Experts of a small language model.
Size: 8 layers, width 448, vocabulary 32000, 83.8M parameters.
Experts: 96 experts in each of 8 layers, 48 SwiGLU neurons an expert, 6 picks a token, a softmax router, a shared expert of 64 neurons.
Training: 339M tokens, 5169 steps.
Below are experts of layer 4 (counted from 0) of a mixture-of-experts language model. Rows are named router (the router's row for the expert), gate (a neuron's input weights, with its number), up (a neuron's input weights, with its number) and show model dimensions 112-223. Each number is 128 + 24 x the weight over its row's rms, rounded and kept within 0 to 255.
Before each expert's rows: a language model's description of what the expert responds to; "comes after" lists some tokens at least twice as common just before its tokens as in all text. This comes from a sample of Wikipedia text that the model never trained on. Tokens count by the router's weight.

# expert 39
Description: The words family, species, genus and -idae endings in taxonomic stubs (genus of beetles in the family), plus son, daughter, province, parish.
comes after: " the", ",", " a", ":", "idae", " Family"
router [118 101 102 120  98 126 102 133 103 105 146 145 166 101 169  95 141 167 171 135 104 155 103 132 106 169 139 147 126 157  98 112 140 143 152 157 138 133 104  87 160 126  94 127 166 110 162 155  78  98 117  93 140 128 175 153 149 106 107 170 154 120 112 113 120 119 116 127 113 130 152 148 163 160 160  90 107 136 165 117  99 127 121 157 133 147 103 100 123 139 111 110 133 145 116 117 118 145 122 143 119 110 119 112  88 133 129 114 183 152 116 160]
gate0 [135 156 143 112  78 111 116 158 131 119 101 120 140 111 128 108 120 117 122 122 174  99 128 165  97 139 114 111 106 176 144 129 131 123 122 141 127 168 127 113 110 142 113  99 102  99 143 127 106 137  71 164 104 106 110 119 116  82 136 144 126  98  98 148 132 177 124 115 129 155 126  92 167 111 137 117  94 142 119 117 113 115 141 113 108 140 162 140 106  62 152 125 128  92 143 116 170 159 158  79  86 181 112 129 110  84 162 121 164 125 145 145]
up0 [150 122 136 111 106 109 124 153 102 127 127  85 116 117 114 128 115 132 106 132 120 126 149 122 123 178 131 146 166 152 111 109 113 126  78 153 123 174 188 105 100 116 116 111 133 137 155 115 134 157 165 123 104 120 140 156 104 108 118  97 139  76 164  99 176 150 104 129 148 175 140 162 107 121 106 121 139 134 123 106 169 131 102 104  93 130 142 123 122 151 136 145 179  91 196  99 121 142 138 144 134 165  98 122 114 159 122 107 127 122  99 146]

# expert 17
Description: Word pieces and labels starting infobox or key–value lines, such as Kingdom: Animalia, Curling career, Repository, Fretboard, Keyboard layout.
comes after: "-", "C", " (", " un", "F", ":"
router [157 113  92 102  97 166 113 145 134 124 119 153 158  84 162 112 158 175 147 119 116 150 122 123 142 159 153 160 165 124 139 150 101 125 100 164 111 101 113 142 131 159 158 109 164  99 115 143 103 147 102 139 129 170 179 145 155 114 136 170 183 116 117  99 103 112 121 121 116  92 105 138  91 165 129 153 112 115 131 124  93 122 106 117 114 119 121 151 118 140 112  91 133 183 118 121 113 184  90 102 117 137 132  98 105 165 125 130 121  99 104 104]
gate0 [101 146 110 102 127  68 175 152 127 155 133 149 165 188 117 154 132 110 176 117  72 107 113 137 146  96 129 146 130 110 138 122 104 143  84 110 120 118 105  93 139 110 129 133 131 126 125 113  94 140 121 147 129 109 182 142 134 126 113  87 109 122 126 103 109  94  84 114 107 155 125 160 158 115 103 118  90 154 115 108 113 132 124 114 134 150 156 120 142 157 161 118  92 109 138 162 111 169 105  83  86 118 147 128 120  90 115 132 130 161 119 105]
up0 [139 128 137 143  95  63 153 104  90 116 104 143  72 126 144 117 122 141 134 117 132 106 130 122 134  68 115 157 165 137 165 118 195 134 127 143 113 119 119 132 147 157 161 135  80  86 133 112 126 145 100 135 136 122 117 113 130 155 133 119 134 125 143 171  91  91 103 139 131 161 141 120 108 128 109 112  96 128 116 131 149 153 130  96 156 145  72 132 122 144 114  94 127 111  95 138  96 125 135 120 126 164  69 149 131 123 104 125 143 141 139 134]

# expert 50
Description: Opening parentheses and brackets before years, glosses or abbreviations, and bytes of Chinese, Japanese, Thai or IPA pronunciation text.
comes after: " (", "(", " [", " (6", " (5", " (1"
router [147  90 101 112 164 145 123 130 120 128 124 164 141 115 146 115 161 162 148 136  94 136  95 175 113 163 171 152 155 134 145 114 113 135  96 101 140 112  91 134 166 124 103 153 155  92 110 149  87 132 132  75 147 172 164 146 161 132 120 136 175 106 116 110 114 118 152 116  90 128 142 173 122 149 172  89 100 116 147 128  90 168 115 157  88 122  90 129 135 184 139 117 136 151 125 108 110 160  93 151 100 132 105  95 116 167 106 132 133 132 142 150]
gate0 [141 119  99 148 112 118 137 107 183 157 163 131 113 138 116 132 115 145 105 130 145 128 137 138  99 167 110 139 108 134 135 133  91 146 126 132 147 198 140 126 100 128  77  94 149 110 116 125 112 152 132 126 121 154 159 121 148 163 142 119 108 127  85 133  64 132 107  96 159 104 104 145 130 126 165 150 177 117 178  91 130 128 161 135 137  96  85 148 168  99 138 136 121  84 168 126 132 142 136 126 117 126 111 147 116 111 124 146 131  95 107  89]
up0 [147  97 171 119 133  98  98  85 119 112 105 131  93 110 163 112 122 116 117 132 129 123 120 148 110 130 117 132 129 136  65 145  90 169 122 136 131  73 115 159 100 125 133 110 114 106 110 131 157 128 129 145 147 155 128 127 121 137 129 128 145  97 141  88 101 143  99 130 126 112 135 140 133 132 130 134 119 125 109 182 132 133 115 135 133 133 110 126 150 135  85 103 135 105  95 105 148 105  78 126 114 110 116  98 129 165  42  85 120 113  93 130]

# expert 20
Description: Nouns or word pieces right after a or an, such as number, time, woman, member, brother, and split words like a-stounding.
comes after: " a", " an", " A", "A", " An", " one"
router [153 128 112 104 126 155  64 157  97 114 148  93 151  91 136 120 144 156 201 107  50 102  89 153 144 166 179 168 201 115 113 143 139 100 144 112 117  79 130 109 134 143 145 120 152 139 139 144 124 118  91 122 166 193 168 151 134 103 114 107 150 129 118 117 148 137 112 149 171  89  89 130 142 117 147 136 105 122 121 125 101 136 118 141 104 153 139  93 133 166 152  96 126 186 120 135 122 164 129  94 133 153 101 128 117 105 130 127 124 132 147 131]
gate0 [ 99 168 138 135 134 146  97 139 124 162 138 113 120 176 132 139 156  64 189 134 110 140 104 142 133  89 108 112 132 155 170 113 144 162 128 127 116 177 155 116 152  94 112 112 124 118 139 130 102 122 143 145 116 121 120 108  85  96 139 164  74 133 123 132 160 103 164 113 167 147 116 136 117 139 135 128 123 119 126  77 147 180 132 161 115 129 163 106  98 131 129 134 104 138 157 148 124 105 156 137 140 113 163 115 142 167 138  95 130 141  99 128]
up0 [133 124 153 127 120 146 107 141 144  90 145 113 153 151 125 118 138 132 138 110 158 142 157 115 144 119 125 121 155 130 118 106  79 155 150 119 167 123 145 144 103 131 124  96 142 132  87 110 121 108 150 107 163 140 127 113 119  52 143 125 120 123 127  96 132 110 109 163 119 196 111 149 117  71 140 143 113 113 126 144 138 136 156  95 131 116 158 128  90 108 136 119 119 121  93 143 128 150 132 149 128 146 105 129 133 123 140  80 142  91 101 128]

# expert 43
Description: Words closing infobox fields and captions: place names after "Location within" (Norway, Iran), coordinates E, map, view, classification.
comes after: "-", ",", "Personal", " United", "Scientific", " Interactive"
router [153 122  76 122 101 156 112 170  94 111 119 147 144 130 152  96 117 152 148 150 125 148  94 165 120 161 186 116 200 127 125 112 134 122 128 137 114 132 140 140 150 104 115 130 160 109 131 105 101 128 124  97  98 167 146 143 147 118 125 131 126 100  99 114 128 115 150 109 117 110 129 136 132 146 209  99  93 118 125 153 145 125 120 118 126 122  95 137 117 152 146  94  96 155 128 144 117 142  85 136  90  94 131  97  92 133  99 106 132 137 128 156]
gate0 [152 140 145 125 109 173 118  95 124 109 160 138 117 160 114 117 102 167 122 160 143 109 168 139 107 145 148 114 115 138 109 146 124 149 115 120 153 178 140 122 115 106 114  90 141 147 102 132 132  69 140 141 107 151  78 120 107 149 133 142 103  96 147 104 110 127  90 123 102  98 137 147 152 100 117 120 186 140  87 146 117 115 131 126 127 133 135 117  86  99  84 139 127 147 120 136 107 180 119 119 126 114 104 100 122 167 141 109 147 146  81 150]
up0 [131  95 103 135 129 131 138 118 116 130 134 123 185 151 145  66 112  95 148 137 124 117 117 103 128 151 136 101 206 165  96 153 114 158 144  82 148 114 117 128  99 121 118  90 156 111 122 100 132 167 110 128 141  88 147 123 119 110 121 116 124 148 148 109 116 150 104  96 105 147 110 164  95 136 100 163 131 123 109 113 102 137 161 123 123 160 134  91 150 148  83 110 180 131 123 168 126 102 105 124 139 144 176  95 106 123  99 108 120 118 149 145]

# expert 7
Description: Pronouns he, she, He and She in biographies, plus opening pieces of rare words and species names like hellebore, sheath, Tragyal.
comes after: " ", "-", " \"", "us", " c", " p"
router [135 108  90 105 115 129 147 117  90 133 113 140 168  93 139 123 156 160 159 102 124 161  99 122 133 155 144 135 144 154 136 160  94 120 136 148 135 105 106 135 162 156 128 128 119  89 134 135 112 128 117 125 134 191 171 140 137 100 139 162 174  86 101 114  90 168 145 139 107 119 123 151 122 124 161  98 119 123 124 155  99 114  94 141 113 183  84 142 143 166 136 116 125 185 137 114  94 154  94 127 103 131  88 112  99 138 117 124 144 118 134 153]
gate0 [129 157 121 110 132 178 153 123 154 191 127 156 118 146 126 137 144 105 103 154 175 160 154 125 124 143 162 129 122 112 150 123  92 126 141 124 113 159 129 140 137 134 116 127 158 135 121 160 140 151 143 166 108 144 144 102 127 138 145 146 132 158 142 202 154 108 115 125  80 140 109 155 105 115 104 129 151 154 139 156 108 138 120 106 184 134 141 160 118 125 145 163 149 111 145 123 142 104 144 126 100 126 140 115 149 135 132 144 105  99 122 126]
up0 [125  78 115 141 116 135 148 125 152 108 131 121 148 124 111 123 148 100 141 144  88 105 148 142 114 100 115 109 169  71 118 147 155 119 154 154 128 149  86 139  97  67 115 101  91 151 130 110 140  91 117 156 152 129  90 124 125 144 112 163  72 110 115 128 136 108 127 138 130 113 135 165 151  91 120 118  97 107  92 102 141  98 153 128 135 101 121 105 121 154 125 127 101 163 137 158 134 103 139 105 114 144 149 190 114 124 160 124 120 104 116 113]

# expert 9
Description: Word-internal fragments like c in incredulous or sur in reassured, plus abstract or action nouns after in/to: order, support, use, addition.
comes after: " in", " to", " is", " was", " be", " as"
router [129 137 108 129 111 167 114 105 137 109 120 109 174  68 153 110 114 149 149 139  77 124 152 106 147 195 155 145 162 150 121 145 121 134 115 142 116  89 117 125 166 151 129 140 175 111 136 141 131 121 115 110 132 132 181 122 143 121  64 153 175  99 127 121  98 141 104 148 101 111 132 140  66 139 186 127 146 121 131 130  80 134 107 141  72 160  93 145 110 126 128 125 148 191  64 109  94 142  91 102 109 125  93 130 163 111 109 157  88 142 133 127]
gate0 [129 126 104 144 128 108 159 132 153 123  76 111 121 135 111 119 137 127 161  94 172 154 110  82 127 150  83 113 153 154 141 116  98 137 158 140 120 137 124 110  82  83 161  88  90 117 103  94  80 130 166 134 140 140 137 151  86 157 139 113 145 116 157 151 133 141 148 117 139 149 138  92 127  85 114 173  83 131 114 140 145  98 135 107 136 119 113 123 103 133 134  86 161 155 109  97  93 103 139 128 102 129 118 117 128 128 151 168 154 146 134 154]
up0 [125 148 156 119 107  93 124 138 146 119  91 119 127 136 110 115 102 113 123 151  90 127 129 170  84 128  97  99  77 115 130 119 132 119  92 143 150 124  96 136 160 149 137 152 108 113 128 118 105 110 143 118 109 162  72  99 123 143 172 108 120 145 101 156 176 129 138 119 146 123 104 152 119 122 117 139 142 171 137 126 119 120 133 132 150 146 114 136 155 187 115 157 123  93 132 102 131 151 158 120 138 132 123 107 127  77 136 137 119 156 132 128]

# expert 23
Description: Common nouns ending a noun phrase after his, her, the, or a title, such as career, series, issue, Chart, Party, fate.
comes after: " his", " the", "s", " her", " its", " their"
router [160 129 116 116 117 154  92 159 116 138 146 111 159 109 156 142 125 132 168 146  73 100 117 171 129 166 172 124 145 121 130 135 128 122 130 157 105 125 114 123 152 150 152 146 177 142 131 118 102 113 101 104 141 164 184 113 114 108  72 115 129 108 100 125 138 127 132  99 143 131 145 159 118 176 185 102 115 159 133 119 104 126 129 154  75 128 120 110 150 153 122  87 125 192 110 112 109 150 126 141 116  98 126 129 118 128 143 148 126 160 106 123]
gate0 [126  75 114 108 107 132 160  93 128 129 120 136 120  93 139  86 128 114 126  79 131 142 114 186 138 122 153 151 161 136 149 133  96 162 116 134  92 124 155 115 125 117 137 140 120 155 117 148  85 132 128 152  99  89 128 138 151 147 117 133 148 116 136 113 164 150 120 112 157 100 125 146 147 113 139 143 112 101 102 127 128 100 116  90 141 116 151 137 150 103 126  92 101 116 162  92 162 115 106 162 122 147 165 133 126  90 190 139 121 164 130  96]
up0 [123 147 114 124  95 119 152 101 148  90 154 110 136 118 153 126 117 156 101 120 107 137 125 126 124 137 150 141 136 141  98 164 151 126 135  94 122 133 169  72 149 148  90 130 134 118 126 130 106 140  98 157 117 104 150 131 150 138 131  89 162 141 166 129 100 153  78 136 103 102 152  73 137 100 125 109 124 195 140 166 118 145 120 115 107 145 146 111  86  51 123 129 137 163 157 114 108 137 137 105 104 116 162 168 137 157 156 158 109 148  99 130]

# expert 41
Description: Syllable pieces inside foreign or unusual names (Man-chu, My La-i, Ma Si-zhong) plus articles and ordinals like the, a, first.
comes after: "-", " the", " in", " on", " La", " Man"
router [187 114 134  96 125 116 112 160 114 133 113 162 151  95 143 145 154 128 173 154 131  97 148 129 130 146 184 101 153  98 117 143 119 120 150 179  68 115 112 152 145 153 156 131 161 123 143 131  99  73  82 100 150 136 147 149 109 123  92 106 149 131 113 117 125 125 119 146 108 149 132 103 118 146 120  93 137 111 164 101  96 154 119 119  89 126 106 118 114 154 139 124 162 155 120 146 100 143 135 133 128 127 137 110 104 135 123 151 119 100 109 160]
gate0 [168  84 109 103 124 143 146 155 146 128 147 146 150 114 119 156 126 112 105  93  92 110  98 115 136 130 129 154  93 141 165 155  83 181 103 130 117 154 132 108 129  89 146 115 100 178 133 121 177 147 107 151 103 127 116 123 157 125 126 153  84 164 179 159 117 134 178 111 154 152  99 144 123 126 122 136  96 131 175 152 158 128 163  96 147 149 135 116 136 123 147 141 166 114 108 145 133 116  97 114 152 121 130 145 146 111 113 111  91 163 111 145]
up0 [145 132 130  95 131 150 118 107 125  56 191 130 129 111 164 138 118 110  83 152 161  98 102 109 121 128 147 129 140 142 107 111 142 138 149 163 124 156 127 148 132 126 152 103 132 123 170 108  84 123 131  89 137 135 126 116 119  86 153 103 123 112 114 152  93  82 113  96  94 139 169 120  90 137 124 104 146 138 120 142 113 120 171 143 123  89 104 142 164 128 121 108 117 127 104 116 102 173 101 118 110 153 105 108 137 104  75 114 136 139 129 118]